config.yaml
experts_per_token: 1
d_expert: 128
router_score: "sigmoid"
normalize_top_k: false
routed_scale: 2.0
init: "normal"
init_std_qkv: 0.0361
init_std_down: 0.0
lr: 0.00664
warmup_steps: 200
decay_shape: "linear"
Below are experts of layer 6 (counted from 0) of a mixture-of-experts language model. Rows are named router (the router's row for the expert), gate (a neuron's input weights, with its number), up (a neuron's input weights, with its number), down (a neuron's output weights, with its number) and show model dimensions 0-191. Each number is 200 + 20 x the weight over its row's rms, rounded and kept within 0 to 999.
After each expert's rows: a language model's description of what the expert responds to; "mostly gets" lists some tokens that are sent to it at least half of the time. This comes from a sample of Wikipedia text that the model never trained on.

# expert 53
router,198,210,175,204,205,218,216,201,175,209,199,205,170,189,232,216,220,168,193,207,202,217,239,177,143,212,193,211,211,177,225,169,180,206,213,194,203,186,206,202,183,184,237,184,205,217,227,192,231,221,190,142,196,208,187,168,223,207,196,227,182,186,170,171,187,214,161,175,200,197,204,200,160,172,183,217,214,222,171,204,218,201,204,158,205,197,194,189,207,235,172,209,196,243,223,190,179,192,210,193,197,238,203,217,188,189,198,217,212,199,190,191,214,177,222,219,209,230,188,196,234,178,184,194,183,188,181,176,202,203,238,197,197,186,208,235,204,178,177,166,229,199,155,223,213,233,199,188,215,191,214,204,201,195,215,176,200,177,200,218,162,182,225,195,207,200,182,211,197,224,214,165,173,186,185,201,218,208,209,179,203,151,192,188,214,185,235,221,193,189,161,210
gate0,214,203,187,218,233,168,218,207,217,222,172,222,197,200,197,171,216,176,188,184,221,227,222,181,205,249,195,186,197,193,172,228,182,220,199,208,209,180,182,179,209,196,238,205,224,228,166,175,215,191,201,206,203,206,176,159,183,203,201,193,193,181,230,213,196,194,188,225,226,174,221,191,204,218,198,185,222,209,217,176,208,167,257,196,201,184,150,211,220,189,218,199,214,210,210,197,215,219,201,223,209,185,192,169,228,183,167,208,204,186,210,196,231,188,214,211,200,174,228,207,199,224,201,200,205,167,195,175,162,203,186,175,237,226,209,170,224,213,168,180,212,202,187,199,225,201,200,148,158,181,213,228,193,204,188,178,191,214,195,166,210,203,203,198,215,178,184,185,173,196,189,187,169,207,158,213,196,171,220,211,179,205,191,174,173,177,238,197,208,194,227,225
up0,178,205,172,213,203,213,244,203,233,182,213,213,187,234,215,194,234,213,166,198,197,221,170,186,203,221,191,191,212,229,205,227,232,228,207,176,165,170,205,218,195,164,172,195,220,173,158,180,202,203,178,236,216,214,190,191,201,225,192,207,174,206,231,195,185,220,173,218,231,172,246,188,210,245,228,176,234,219,208,194,211,181,192,201,208,177,185,223,219,213,215,186,204,190,228,208,210,199,184,221,208,189,216,254,206,204,217,229,183,191,205,181,179,194,228,189,230,193,205,191,179,174,189,201,228,185,217,212,183,191,172,214,205,223,222,185,205,213,168,177,205,203,196,203,192,215,202,184,214,200,209,227,194,192,203,193,191,226,186,219,198,200,208,224,191,175,179,233,196,229,167,206,223,184,200,181,239,196,174,165,185,174,192,177,157,189,237,181,220,189,211,209
down0,171,209,213,221,197,172,193,218,206,173,168,195,192,168,224,233,185,181,193,204,150,159,167,162,182,162,173,225,192,233,197,190,218,206,174,208,189,175,223,206,182,235,200,190,206,187,203,192,190,216,194,183,170,202,180,187,230,193,203,179,232,210,224,155,220,181,205,224,179,205,188,208,179,176,212,188,195,219,184,219,206,190,219,190,193,196,204,236,186,190,187,219,173,168,201,188,187,189,227,186,173,188,179,195,189,183,179,195,179,206,167,196,220,198,170,198,185,216,191,176,238,179,194,176,199,213,193,239,218,181,210,202,175,193,192,213,174,235,205,165,224,192,217,184,224,200,190,212,181,188,219,163,231,212,236,203,212,224,186,180,208,175,200,208,213,201,177,234,204,202,194,195,186,201,189,203,243,162,216,187,157,200,213,197,199,185,189,228,187,208,151,199
What it handles: Infobox and lineup codes. Country codes, month names, Preceded, and colons in infoboxes and sports lineup tables, e.g. ITA, FRA, No.:, Score:.
mostly gets: " Preceded", " ITA", " FRA", " ENG", " SWE", " KSA"

# expert 0
router,203,217,159,203,200,236,180,179,214,224,220,223,196,187,203,178,207,205,170,200,156,199,209,191,163,217,191,242,211,161,199,199,206,185,195,170,185,178,185,222,244,211,221,204,217,185,196,223,203,181,195,172,228,227,176,207,210,221,222,207,191,193,195,221,201,206,212,174,192,190,210,214,167,164,184,175,207,209,168,180,211,215,190,179,210,168,212,206,190,188,181,257,179,225,198,190,164,193,209,201,160,207,198,207,230,215,201,168,194,202,193,227,178,212,230,221,179,224,210,192,229,180,180,210,182,195,211,203,184,185,191,133,215,223,196,206,197,189,186,183,217,196,220,225,221,194,194,205,224,178,177,190,211,195,189,162,215,197,191,199,165,221,222,211,199,181,179,192,166,189,205,177,207,208,186,190,201,194,194,229,179,172,189,170,186,246,227,199,172,163,187,193
gate1,185,215,215,189,190,178,203,209,231,192,222,201,201,197,201,182,214,198,211,195,165,204,203,200,205,210,219,205,136,195,201,219,195,192,151,219,218,193,208,233,187,207,227,216,220,218,182,185,176,217,194,197,215,188,192,198,242,193,240,186,241,207,193,210,187,173,180,170,216,209,189,184,236,214,156,205,202,210,198,204,214,178,232,187,184,188,215,197,163,218,221,203,176,162,173,185,151,211,144,180,204,202,192,213,193,204,223,204,180,223,199,203,205,183,184,202,205,171,178,175,200,177,169,206,204,182,197,225,233,200,232,172,203,224,203,206,221,193,186,202,204,219,208,239,182,192,182,195,185,193,208,157,194,201,211,216,214,194,211,153,188,204,190,190,236,202,184,181,213,183,256,162,195,236,201,224,179,217,172,225,202,188,209,223,196,207,209,194,210,162,199,194
up1,209,212,212,183,180,216,181,200,211,199,231,206,192,202,219,211,226,161,223,195,186,213,194,194,187,198,198,193,182,182,177,238,204,185,163,194,231,200,195,244,226,185,202,190,192,182,188,164,182,211,220,199,221,176,174,197,203,198,210,174,202,202,204,206,260,218,209,145,238,199,187,174,210,192,217,203,193,211,210,202,227,236,248,200,187,196,210,220,215,209,219,196,194,188,215,219,204,166,214,167,206,203,212,213,218,185,226,187,163,225,182,202,206,184,192,221,180,177,176,194,220,205,205,202,234,218,234,171,201,177,193,204,145,208,200,194,188,204,211,240,174,201,198,193,220,214,202,197,240,220,214,203,166,186,238,213,181,202,204,193,198,216,220,158,215,231,169,227,192,199,205,225,156,176,196,212,182,196,189,216,216,195,188,231,217,185,224,187,198,243,225,209
down1,230,224,189,223,212,196,157,208,188,179,206,229,179,216,227,193,216,171,190,187,206,209,188,223,193,196,202,209,211,207,186,198,211,206,220,178,186,202,214,195,208,195,199,194,180,213,236,253,231,183,190,218,182,175,167,169,224,179,158,211,200,213,169,179,210,191,200,207,189,222,217,234,204,207,211,200,226,209,205,205,228,232,181,191,202,208,199,242,198,183,211,209,192,211,171,209,198,186,260,195,198,197,217,164,211,200,225,231,215,198,217,194,178,227,231,159,187,200,172,184,227,203,222,215,206,183,223,187,196,179,181,198,198,198,193,211,202,215,209,187,205,182,195,167,194,199,217,218,219,180,162,231,197,220,233,190,226,173,215,197,196,230,188,229,198,236,183,161,181,240,208,226,199,215,179,194,219,189,219,205,231,233,229,181,256,197,184,232,191,205,209,216
What it handles: Mid-word derivational pieces. Word-internal and suffix pieces of Latinate words, often after un-, dis-, in-, such as av-al-anche, uncrit-ical, fasc-ination.
mostly gets: "oid", "ive", "ible", "arian", "ency", "hip"

# expert 12
router,209,194,173,232,173,183,187,178,205,197,193,157,179,212,236,205,242,232,172,205,188,182,184,187,171,196,211,240,235,195,227,170,194,196,221,195,205,208,194,209,230,209,221,188,194,204,183,191,211,190,180,191,190,219,188,214,211,195,250,183,193,197,224,217,191,187,184,198,198,173,191,174,213,173,185,191,216,208,190,186,221,218,224,165,203,200,221,212,184,215,207,181,225,258,200,185,151,219,237,228,169,206,196,182,220,202,229,210,210,188,205,218,190,210,198,198,242,221,194,191,241,193,163,203,162,177,187,218,212,195,169,195,188,186,213,185,192,199,208,160,233,231,209,218,180,210,189,169,242,170,188,221,170,198,193,203,211,213,158,206,213,206,193,213,237,233,190,189,207,195,212,179,213,223,198,168,190,201,207,204,216,180,186,183,196,207,241,199,191,192,184,216
gate1,204,161,237,194,206,196,161,194,195,218,226,191,182,189,209,196,228,215,198,204,192,230,197,157,214,217,196,150,227,190,238,237,207,209,203,199,219,187,207,204,203,222,189,193,204,188,214,208,210,238,204,209,177,172,212,179,215,173,252,201,215,214,217,169,188,185,175,165,190,225,157,158,200,199,197,179,166,197,176,202,228,213,210,213,212,202,227,175,178,172,214,187,153,211,199,166,164,187,164,212,182,193,208,201,198,185,220,218,186,186,206,191,166,198,186,210,170,187,196,169,211,205,182,206,223,197,215,207,228,206,219,144,197,181,210,192,197,204,191,180,208,159,210,207,195,202,176,182,181,195,178,189,166,227,196,207,216,215,174,204,208,213,181,214,237,201,239,235,210,178,205,179,165,197,178,217,195,196,198,214,189,172,190,185,214,194,213,213,208,191,211,175
up1,236,182,210,186,185,196,168,218,198,193,202,242,197,254,199,189,192,175,187,206,212,165,168,197,194,219,190,189,173,203,191,233,200,175,197,207,176,199,192,226,240,170,211,219,191,210,190,207,169,239,247,201,228,203,184,215,199,199,221,153,229,196,233,200,241,207,168,149,209,202,189,182,223,187,226,182,240,187,178,216,200,187,217,217,197,193,190,201,200,204,216,216,185,199,220,208,164,171,200,176,209,182,221,176,195,166,206,215,185,193,189,204,193,195,183,191,201,179,163,204,204,203,222,200,194,234,192,190,220,168,198,209,185,191,197,170,184,213,217,232,194,189,221,196,192,209,196,178,189,198,195,192,171,210,222,208,205,208,167,201,200,229,234,213,232,206,184,200,207,179,224,239,168,167,155,225,175,197,210,189,186,203,185,228,227,222,232,201,213,216,184,199
down1,179,177,221,241,190,209,179,196,207,189,222,207,174,225,181,193,213,161,202,186,196,174,177,177,225,217,204,207,189,188,184,173,189,195,199,216,218,198,230,226,191,200,181,180,215,211,197,229,184,191,185,183,190,197,187,212,195,156,201,209,205,218,220,217,191,212,210,204,211,212,204,153,203,182,219,236,219,206,204,190,185,219,217,220,195,201,222,202,200,191,179,208,169,209,167,222,225,171,178,195,186,195,233,151,211,226,205,214,195,216,216,206,198,215,187,197,177,174,149,230,192,216,171,170,180,177,201,197,202,223,201,218,201,236,229,224,209,211,201,218,189,170,192,221,184,199,215,177,178,233,174,229,199,196,195,199,216,232,171,162,210,205,223,196,173,235,200,201,182,175,203,194,217,234,193,197,191,151,181,198,195,239,165,183,235,195,162,229,231,216,170,185
What it handles: Be verbs and nouns. Forms of be after modals or to (be, been, was), plus "be" word-starts, coordinate E, and nouns like ship, car, land.
mostly gets: " be", " aircraft", " ship", " car", " ships", "E"

# expert 14
router,213,213,184,238,191,224,231,170,186,224,198,222,192,177,226,192,213,205,174,205,192,182,206,186,184,212,184,199,255,191,199,196,229,213,207,221,190,208,200,204,267,196,225,216,200,236,185,204,193,220,159,181,187,175,161,211,182,206,203,257,185,197,221,216,174,232,185,170,209,171,198,222,183,192,170,206,199,199,212,202,212,207,204,188,213,204,204,202,180,182,203,231,208,211,216,222,171,192,206,226,170,203,205,197,233,218,199,216,185,216,179,197,181,219,197,209,191,211,215,190,227,177,178,238,193,174,227,197,223,209,213,207,218,221,223,191,191,215,193,160,227,209,177,199,206,253,219,187,219,162,209,192,190,163,201,192,216,196,165,214,197,188,225,177,222,223,181,201,174,190,210,190,197,175,211,223,183,174,176,204,183,167,201,177,165,214,213,186,214,202,161,206
gate3,193,218,216,208,194,207,213,186,226,169,215,195,195,180,193,175,208,189,180,201,208,190,190,216,214,183,255,237,193,172,190,224,187,238,238,187,172,221,215,207,204,187,237,230,214,227,213,204,237,209,180,199,181,160,212,214,174,167,209,204,200,207,203,261,210,186,194,236,217,209,190,226,185,202,198,188,190,183,215,178,227,193,233,224,238,190,196,197,178,183,208,195,193,178,179,203,208,219,200,185,217,214,211,205,192,190,194,215,256,223,206,194,223,191,208,191,237,181,185,166,212,181,205,165,209,169,184,190,195,215,212,216,189,191,200,169,181,205,196,194,210,224,235,219,206,221,211,190,224,198,207,186,213,173,208,204,203,224,229,228,207,234,242,209,198,209,181,234,177,191,196,210,215,217,198,201,206,161,242,200,200,199,158,242,178,163,175,201,206,207,191,199
up3,202,197,231,202,212,193,175,199,221,228,219,210,170,232,205,204,171,206,198,196,206,230,185,158,176,231,205,213,198,188,202,187,201,192,176,164,181,215,191,217,177,191,200,206,238,216,183,206,190,189,195,161,192,213,211,180,254,224,157,188,159,169,242,204,209,190,260,202,189,246,204,211,176,226,196,251,194,192,210,210,179,201,180,234,203,205,220,171,233,213,189,171,198,207,194,170,200,192,205,222,203,214,191,194,183,187,190,261,194,208,188,199,209,193,202,168,177,216,208,204,225,206,199,217,193,208,210,199,201,208,198,186,199,196,184,207,221,188,239,189,191,228,187,211,180,221,214,208,187,204,214,206,192,211,212,188,161,200,197,219,205,201,200,157,202,183,200,201,224,208,213,222,194,217,259,224,220,192,150,185,182,202,183,205,215,182,192,186,213,171,183,218
down3,196,205,206,225,259,169,203,158,204,215,215,188,210,216,213,189,200,204,208,250,203,188,209,213,220,200,218,214,191,240,218,216,189,190,208,210,202,201,194,204,211,187,169,182,191,196,194,208,245,196,200,206,211,187,192,221,170,216,188,193,219,221,184,190,177,221,191,170,221,201,191,189,199,179,191,186,247,204,188,193,171,194,221,161,208,215,162,220,173,209,222,182,203,193,200,174,149,213,171,199,253,196,229,236,191,195,213,206,211,190,181,221,217,195,197,203,230,198,212,201,186,216,176,182,169,218,158,190,202,215,234,218,194,225,241,209,186,188,216,213,201,215,218,201,174,225,189,209,170,218,179,238,196,196,188,209,216,186,185,220,181,175,198,203,215,195,228,227,234,203,178,184,176,213,197,153,229,238,179,191,188,213,202,188,235,212,188,203,172,213,194,236
What it handles: Roles and kinship nouns. Nouns for a person's role, office or family relation, such as son, father, Minister, director, politician, often in biographies.
mostly gets: " Minister", " father", " president", " son", " director", " politician"

# expert 43
router,217,245,208,207,163,206,199,192,198,187,189,186,210,215,239,207,211,232,195,240,177,198,188,212,149,219,191,237,223,168,190,215,225,189,179,188,186,217,221,208,200,232,207,205,203,216,248,204,196,216,187,196,201,210,179,233,217,200,235,223,217,185,188,196,207,206,208,194,214,205,210,189,188,163,197,171,216,232,180,208,210,260,209,166,209,185,251,180,216,210,195,194,205,240,196,205,199,219,214,217,165,223,231,213,214,217,212,245,198,195,189,215,223,208,203,200,195,188,184,181,193,210,167,229,175,182,212,218,220,234,206,154,203,240,200,198,170,175,188,217,232,215,203,208,209,229,224,193,238,208,210,184,214,190,235,186,202,191,227,180,159,201,189,212,204,194,168,188,213,212,205,197,193,218,209,176,208,211,191,188,197,164,214,207,182,214,212,227,191,204,197,192
gate0,225,183,178,183,176,196,174,190,211,209,182,234,187,184,175,175,207,183,219,193,186,166,207,211,212,226,198,180,201,170,199,213,210,173,239,209,231,174,201,193,226,252,213,210,201,211,187,170,217,197,232,205,204,204,195,181,220,197,185,219,227,185,235,199,184,179,174,210,195,174,212,197,206,226,206,224,217,179,198,210,237,167,239,188,174,169,198,200,207,173,194,227,232,216,227,226,203,201,178,210,210,207,226,189,223,226,168,194,217,191,213,186,234,205,213,193,185,215,208,219,171,227,184,206,169,167,183,184,218,206,182,239,205,211,214,185,212,248,190,176,207,215,181,186,211,201,205,183,178,131,218,187,202,187,188,216,233,196,164,155,192,209,167,217,211,210,200,185,206,202,223,195,218,218,198,197,191,200,202,200,174,228,199,173,178,185,223,213,208,203,224,171
up0,193,168,224,222,202,217,229,166,206,192,189,198,212,199,176,186,243,196,169,200,201,243,220,160,188,195,182,219,194,225,183,192,214,231,195,176,188,180,194,225,174,203,201,204,196,167,159,189,205,199,171,241,252,224,171,211,213,193,189,206,202,187,224,220,205,201,185,214,228,239,225,173,202,208,183,199,238,238,233,193,200,204,195,224,172,188,216,203,210,185,185,214,199,192,214,219,179,193,203,211,207,204,217,250,177,193,191,235,212,189,210,188,202,207,199,159,181,199,226,215,180,196,200,197,198,227,189,189,160,198,169,194,178,197,185,169,214,203,203,181,193,190,202,184,219,190,205,213,193,187,196,188,190,215,190,188,214,204,210,239,248,174,222,218,186,210,200,182,193,202,199,227,259,194,216,201,189,199,154,207,222,171,196,192,183,190,244,168,207,219,217,184
down0,197,187,229,186,194,192,199,193,206,210,207,198,198,198,211,204,195,200,198,184,181,176,181,185,190,187,192,193,174,198,186,214,234,204,217,202,204,223,196,220,187,219,194,237,209,205,186,174,224,217,160,179,169,213,145,210,243,199,231,191,215,177,210,196,236,188,184,200,197,182,196,188,199,188,173,212,223,214,226,217,202,190,238,222,211,184,191,194,202,216,222,207,190,159,204,205,238,224,217,178,182,231,203,201,191,194,180,204,175,222,167,190,194,194,160,202,151,212,202,192,241,186,204,160,187,193,202,187,202,165,212,170,221,207,205,185,203,193,254,199,240,216,200,128,200,195,199,195,175,195,196,191,215,206,236,186,204,203,206,214,197,171,217,188,219,160,189,231,194,181,220,227,189,197,190,203,218,180,196,184,191,211,215,230,189,163,208,216,180,216,149,232
What it handles: Inner name syllables. Word pieces inside non-English personal and place names, often after an initial capital, such as İ-l-ber, He-u-ver, Chowk-id-ar.
mostly gets: "loe", "ama", " Jam", "anda", "ma", "ood"

# expert 44
router,204,252,201,210,168,172,230,204,209,206,215,194,191,203,220,228,223,208,194,215,183,171,217,185,192,194,192,218,224,193,244,206,203,196,224,151,212,223,186,214,188,211,224,204,185,232,213,208,178,203,197,154,217,228,140,190,218,202,214,229,215,157,204,182,194,181,187,174,197,220,193,188,217,187,196,194,154,211,178,191,214,249,231,161,191,172,201,202,178,194,191,214,215,238,223,212,191,188,165,212,194,183,190,234,192,190,212,205,203,205,188,195,212,225,202,175,186,199,186,203,215,172,170,205,175,185,200,229,207,224,212,179,209,214,194,207,216,219,182,197,226,182,203,204,180,256,183,231,218,164,222,231,188,173,216,198,217,201,189,210,186,211,199,217,238,212,199,239,209,201,213,195,220,174,185,187,186,216,176,208,165,184,196,174,197,218,190,185,209,192,177,209
gate0,204,192,200,212,195,202,195,194,215,190,199,243,218,188,215,201,176,160,183,187,205,205,204,200,197,214,193,166,206,204,196,186,190,194,226,208,202,165,191,178,224,229,212,188,179,210,162,181,211,211,198,199,245,227,182,194,208,219,209,209,219,155,202,188,205,198,182,185,207,181,201,188,229,232,210,186,210,200,206,206,231,191,236,203,158,195,192,206,190,182,181,197,233,227,248,197,214,179,220,213,192,214,198,195,249,193,191,169,195,191,193,192,226,201,238,178,192,203,224,195,203,218,222,204,206,197,181,179,192,191,167,206,198,237,219,158,222,220,198,201,208,253,172,197,202,203,192,163,175,151,241,220,179,158,192,198,192,171,181,213,212,222,200,192,186,207,206,205,199,169,193,189,229,178,189,198,189,188,235,220,218,204,218,167,169,233,226,198,192,184,202,260
up0,205,210,227,227,199,176,186,224,191,214,187,203,202,194,212,190,250,206,138,207,173,215,217,181,187,205,197,169,168,244,207,195,241,216,171,180,173,198,210,208,190,172,187,201,186,176,150,178,199,210,151,226,246,212,217,186,232,216,209,217,175,200,200,192,183,222,220,200,211,160,225,183,231,212,211,209,187,195,207,210,228,235,194,187,180,187,172,178,187,225,212,202,223,168,232,218,202,188,201,226,190,209,218,236,212,182,200,230,223,206,204,186,193,178,205,179,214,217,193,199,195,177,171,220,177,178,189,199,185,208,227,220,194,204,197,173,212,235,187,186,186,164,212,175,201,202,221,153,186,157,207,229,205,176,193,203,191,202,205,216,188,210,217,196,220,212,194,209,165,241,195,190,213,208,196,197,229,209,190,217,202,181,199,197,198,186,231,170,196,187,212,205
down0,238,204,195,183,218,193,182,211,197,209,198,205,180,221,225,194,212,195,237,203,196,176,189,195,178,188,215,195,190,217,185,203,235,214,200,194,195,233,211,208,142,193,227,200,211,207,213,190,227,172,165,224,212,210,177,205,230,200,197,173,238,190,200,220,249,189,197,171,166,207,205,227,176,194,220,199,188,221,192,201,185,203,224,197,196,180,204,198,235,199,233,191,159,170,184,216,224,239,182,167,188,186,234,190,177,166,220,181,192,219,183,183,224,184,197,216,173,204,201,173,231,199,202,152,214,164,214,206,176,184,190,175,175,196,213,222,208,196,221,180,195,225,210,208,183,208,194,225,205,185,223,191,203,220,213,207,185,206,216,173,171,190,232,183,210,200,161,213,251,211,199,187,176,191,192,175,245,156,168,211,185,186,216,200,205,197,202,193,176,196,197,229
What it handles: Career and activity verbs. Past-tense verbs of activity in biographies and sports text, often after he or she, such as began, joined, participated, competed.
mostly gets: " began", " started", " joined", " attended", " participated", " competed"

# expert 48
router,230,221,174,212,211,203,220,201,191,229,190,189,186,201,228,192,232,222,221,188,185,159,199,199,169,247,191,185,243,185,189,191,224,195,230,172,176,237,172,215,224,207,211,206,203,231,209,199,204,240,193,158,178,179,206,214,186,209,214,218,195,178,186,247,164,198,179,177,190,202,196,218,177,196,215,198,205,222,202,195,201,202,209,199,226,185,200,172,206,204,184,201,195,224,182,172,186,198,180,213,164,217,180,194,181,167,207,227,197,210,195,191,201,199,198,228,202,194,171,200,252,170,197,184,208,172,200,183,224,237,197,157,212,195,201,182,161,187,196,145,222,201,190,220,207,220,190,222,232,159,221,183,212,190,188,181,210,186,188,208,203,192,198,175,232,200,179,207,210,176,194,182,216,206,179,190,202,183,175,194,168,182,201,183,185,206,206,198,174,221,144,192
gate1,183,203,195,202,180,197,175,234,212,193,213,183,194,232,217,193,210,206,244,181,203,181,208,176,187,203,237,185,193,202,221,224,211,204,162,199,207,207,188,201,187,226,207,223,237,181,208,209,216,199,186,200,189,176,221,183,172,221,217,214,219,199,195,185,195,167,192,165,225,221,194,197,217,188,217,195,211,202,154,195,212,180,196,200,208,173,221,200,189,240,191,191,188,218,244,186,156,201,172,215,193,206,191,196,204,198,206,244,207,207,228,191,212,187,141,202,202,192,196,193,228,191,154,199,189,180,208,198,206,179,204,190,177,205,153,192,233,152,233,177,212,193,217,202,200,226,194,179,196,172,175,210,188,183,212,181,200,186,185,211,210,190,169,181,196,210,220,246,249,219,255,202,181,214,191,225,189,171,206,242,199,206,204,200,195,216,216,223,212,221,234,184
up1,195,189,200,222,195,193,202,206,187,229,203,202,204,192,224,181,244,185,199,206,190,207,185,181,187,176,209,178,181,215,213,203,206,206,198,199,180,205,207,218,219,202,234,211,186,216,208,204,175,200,207,174,196,188,226,210,178,223,251,194,221,177,215,160,228,222,188,175,202,221,223,188,184,180,188,167,213,171,219,193,208,212,214,239,195,140,189,206,185,225,204,232,184,190,181,232,194,195,241,180,239,192,219,177,226,173,232,203,163,197,178,183,210,193,196,187,210,213,166,193,201,206,230,190,220,216,212,206,193,163,206,222,165,210,177,175,176,195,242,240,175,177,223,196,210,184,207,180,213,181,178,202,215,229,212,198,204,220,184,182,220,240,201,211,210,211,189,213,190,212,221,208,157,185,180,218,205,158,177,235,185,215,217,239,208,180,213,201,239,208,208,194
down1,199,225,176,231,214,243,217,212,208,182,212,206,194,217,189,203,238,183,245,194,180,209,209,227,206,194,190,235,190,183,202,215,204,211,212,175,175,184,212,198,212,178,226,185,198,196,188,186,210,189,188,159,178,205,197,183,169,178,217,191,188,245,229,232,213,199,213,187,200,228,216,198,236,217,192,198,226,160,199,212,188,196,207,200,189,225,180,221,168,221,210,208,190,195,185,228,181,154,203,222,227,187,203,192,189,205,175,207,174,192,172,216,229,225,215,206,182,187,165,205,199,216,229,207,168,188,185,212,219,240,195,221,195,200,187,185,190,230,164,191,232,215,174,228,208,185,199,184,220,217,215,193,201,215,211,191,204,181,177,139,196,213,223,245,223,204,185,183,168,194,175,200,198,224,194,188,184,171,210,159,220,199,211,161,213,209,157,216,217,207,189,211
What it handles: Work and place nouns. Head nouns naming an article's subject after the or a, such as album, track, song, chart, village, island, station.
mostly gets: " album", " song", " village", " songs", " site", " band"

# expert 19
router,218,216,190,190,215,189,202,190,210,200,204,219,166,189,209,205,203,186,174,192,163,191,181,163,179,204,209,240,202,179,210,198,174,187,184,208,219,204,240,182,195,201,205,171,211,206,247,228,206,209,206,138,190,198,185,220,228,204,214,224,202,168,193,202,210,171,216,164,185,186,205,191,198,215,168,191,210,231,196,203,182,209,229,153,211,203,220,202,173,223,224,237,186,204,185,164,172,196,218,191,160,217,224,196,207,209,165,228,204,201,199,208,205,198,198,205,220,202,167,180,204,206,171,235,182,156,222,193,210,192,195,176,204,210,184,219,218,170,169,203,259,192,216,232,199,243,184,210,235,182,209,190,215,180,215,200,200,191,198,215,177,207,222,196,177,168,194,208,218,187,228,191,219,206,202,201,218,211,198,213,187,173,170,174,202,230,249,210,189,201,190,191
gate0,191,211,167,206,160,206,210,190,183,202,219,256,198,178,203,200,183,172,195,182,226,184,174,209,187,218,169,193,184,194,221,194,168,193,190,223,192,183,204,200,219,217,203,218,217,231,182,211,216,179,194,191,191,201,171,191,208,232,181,201,218,130,197,226,209,203,179,203,208,198,205,169,198,235,194,189,213,217,233,221,236,173,247,196,183,177,229,191,200,203,215,195,164,226,208,167,211,204,210,199,182,206,237,176,200,206,159,207,189,218,187,215,239,190,243,222,223,212,192,217,190,214,214,211,182,177,215,179,189,198,203,227,202,208,194,157,184,213,193,184,217,221,176,181,227,213,196,177,186,188,206,222,207,211,186,191,173,204,184,191,171,224,198,180,226,215,203,176,169,190,214,210,168,206,170,225,208,182,227,215,167,174,227,167,185,216,208,191,175,185,226,211
up0,195,204,213,163,222,199,195,196,217,209,229,192,186,205,187,188,223,220,197,204,208,208,210,200,182,208,162,230,194,235,217,218,239,203,213,190,186,198,200,226,190,189,170,198,224,144,170,190,216,221,179,201,212,205,178,183,199,214,201,193,150,210,224,222,172,202,200,208,227,205,202,201,227,199,190,201,211,212,183,215,244,231,221,184,206,182,192,202,196,203,193,204,207,170,241,220,212,142,175,220,222,171,229,232,229,190,187,239,161,218,204,173,198,200,206,176,192,185,192,236,196,180,213,239,157,161,211,215,181,196,165,193,214,161,205,184,195,229,189,203,201,206,185,190,208,214,172,205,196,182,190,212,205,176,177,214,205,207,204,231,217,202,228,252,178,207,223,205,177,235,195,189,222,207,203,190,203,194,186,215,178,193,185,196,180,206,249,196,220,210,205,193
down0,206,146,236,189,201,194,149,222,206,227,203,198,224,176,197,211,196,219,199,188,199,199,175,226,174,208,221,204,175,215,198,208,162,217,200,186,177,217,245,158,191,193,182,197,173,196,150,241,217,213,165,198,202,162,155,231,197,195,222,190,174,190,181,186,208,200,192,205,195,185,197,164,211,216,196,201,163,200,237,193,190,211,184,217,208,185,204,218,188,189,202,199,201,155,171,199,185,244,226,178,192,189,207,179,197,186,190,177,215,178,210,193,233,168,168,207,204,182,200,202,216,231,210,192,223,170,227,188,234,198,214,204,185,196,174,210,178,190,217,211,220,214,223,201,215,174,191,214,194,205,176,188,194,157,244,200,205,208,238,211,234,176,198,199,206,204,196,209,190,220,203,168,179,222,190,208,219,195,187,177,216,231,193,189,192,183,176,212,205,218,202,225
What it handles: Mid-name syllables. Short syllable pieces inside Slavic, Indonesian and other foreign names after a capitalized start, such as Ves-n-ina, Chup-ac-abra, Penc-ak.
mostly gets: "nik", "omar", "par", "rak", "oker", "zen"